Experts of a small language model: 9 layers.
Below are experts of layer 5 (counted from 0) of a mixture-of-experts language model. Rows are named router (the router's row for the expert) and show model dimensions 80-159. Each number is 128 + 32 x the weight over its row's rms, rounded and kept within 0 to 255. Numbers have three digits each.
Before each expert's rows: a language model's description of what the expert responds to. This comes from a sample of Wikipedia text that the model never trained on.

# expert 7
What it handles: Taxonomy and foreign endings. Taxonomic terms and Latin or Romance word endings, such as Species, genus, idae, ensis, ández, and "Gen. et sp. nov" in species tables.
router:115104152123158094078107091115145150163167139158162147162132095081150114171117129081118131118190126114129133164152098150086086088130169124169102131102081141168055152119176150059108108099144110134127074148206134166111138178135068141121153176

# expert 8
What it handles: Music credits, name pieces. Table pipes and separators in discographies and race results, music words like guitar, vocals, album, and odd name fragments like Håkansson.
router:125160124172131112143069087123158145121144163131151106183120135122107099141105105123079035115139147157219099124142111133091089111137161137174165146149146116237086145134127086121134152118156116136121150202075105091057160141060099111135125203

# expert 2
What it handles: Plural nouns in descriptions. Plural and abstract nouns, commas and is/are in descriptive scientific or technical prose, such as areas, temperatures, groups, equipment, marks.
router:061138147134182143113080150106163151122122134116176153131130079163124137074111146110153132182143125123227136148122141156170106076139152102178078137145162083143070108117146075111111096096192156097086100136184110159123142145116062116108127184

# expert 14
What it handles: Sentence and word endings. Sentence-final periods, paragraph breaks and closing word pieces such as -tion, -is, -er, plus discourse words like rather and however.
router:071121186149177097147092126084126137163159154164158110176139114138103132083066087132142107177144155136143132095151086145131040134130088111118159091147210083146142158146201100092091131132169155100130143161133106138098172152099135101167162183

# expert 10
What it handles: Infobox and statistics fields. List dashes, pipes and units in infoboxes, coordinates, climate and census tables, such as Coordinates, Elevation, ′, km, −.
router:137103189123168119095068105141085128134131121147116106125105102114111100106089155136156101146095125138167153177169121180160095088166192118166123159163125132196159150172162070141153167100181128132074141106162164177125127125140111130125122121

# expert 15
What it handles: Place and country names. Country, state and region names and their pieces, such as India, Israel, Texas, Constantinop-le, Kyrgy-z-stan, plus Devanagari bytes.
router:092093142086117109096082113123079133094134134111214143132089108106097186115125179135149042147122171071150138119125148147125101102158163125093142080116128098174129102152199130118068133127126113112154094158143110151113146096177081187150132174

# expert 11
What it handles: Sports tables and terms. Football and athletics vocabulary and stats, such as UEFA, Cup, League, medal, kg, plus scores and pipes in league and results tables.
router:104108115107154125068075089156129135118124109101151147111191104079171111159123172143193051103103192081133112108161145181081127079180125142125165119143134148195115148141124132128112143076158099108154158167195140150143159162135143145144084175

# expert 9
What it handles: Song and title words. Words inside quoted song, album and episode titles, such as You, My, Love, It's, plus opening quotes and row-start pipes in track lists.
router:068178091154138125147103118098127172159118191110136151152127106105089181047120087092097134128136173120106115116193082140082079116125121105093129150158095133175056144173192166131124114132185111096163094142103153164112122158100112144186157145

# expert 3
What it handles: Biography infobox structure. Line breaks, dashes and field words in politician biographies and infoboxes, such as Personal details, Born, Died, Succeeded, born.
router:107093200144121102091126077161111141137120133132141109181181127139203142083082104093155052139147184104163112114152056188076067158127125173115121127143120128194087127147173116088117068082164085105124136167121059127119107123156123125109154131

# expert 1
What it handles: Prepositions and linking words. Prepositions, conjunctions and linking adjectives in running prose, especially passive "by" after a verb, plus such as, known, against, necessary.
router:115090128198154117135083115095181143120125154155135127117189109037149196091100111113150183153150177106162115154146093100104129065162162186132074133143121139136121146187194122091173128105140051144061146101145095131097177142143159131093218142

# expert 6
What it handles: Prepositions and headings. Prepositions like in, for, during, to after a noun or verb, plus == and === wiki section heading markers.
router:047054107140126122129085089083139114165146130155107110130110176100162174129080146177093155172148192098149130161102085095113105148117144161108082119112144203189058149092163119163168183120130108083060134120151122164098145149107077157105170173

# expert 13
What it handles: Word-initial prefixes. Opening pieces of longer words split into parts, such as re, con, pro, trans, super, often right after the or a.
router:074117150150104082127136106109074109141124117105148141093085074098164194111121158146160081141151163138120129104098122135110093103120189145155124127139140117133112138130155126122098085075148126115143124193148092104072154188113163168169127094

# expert 12
What it handles: Past-tense action verbs. Main verbs and particles in biographies and narrative, mostly past tense after he or was, such as played, released, signed, run, up.
router:098118172128176049144112128112211134142163140157148133137148024128123093107143115130084146126118184178188170083103095095162079124107153094148103136136154166149093143200180123113122139117133141055063072137106089140118119165130112147076086144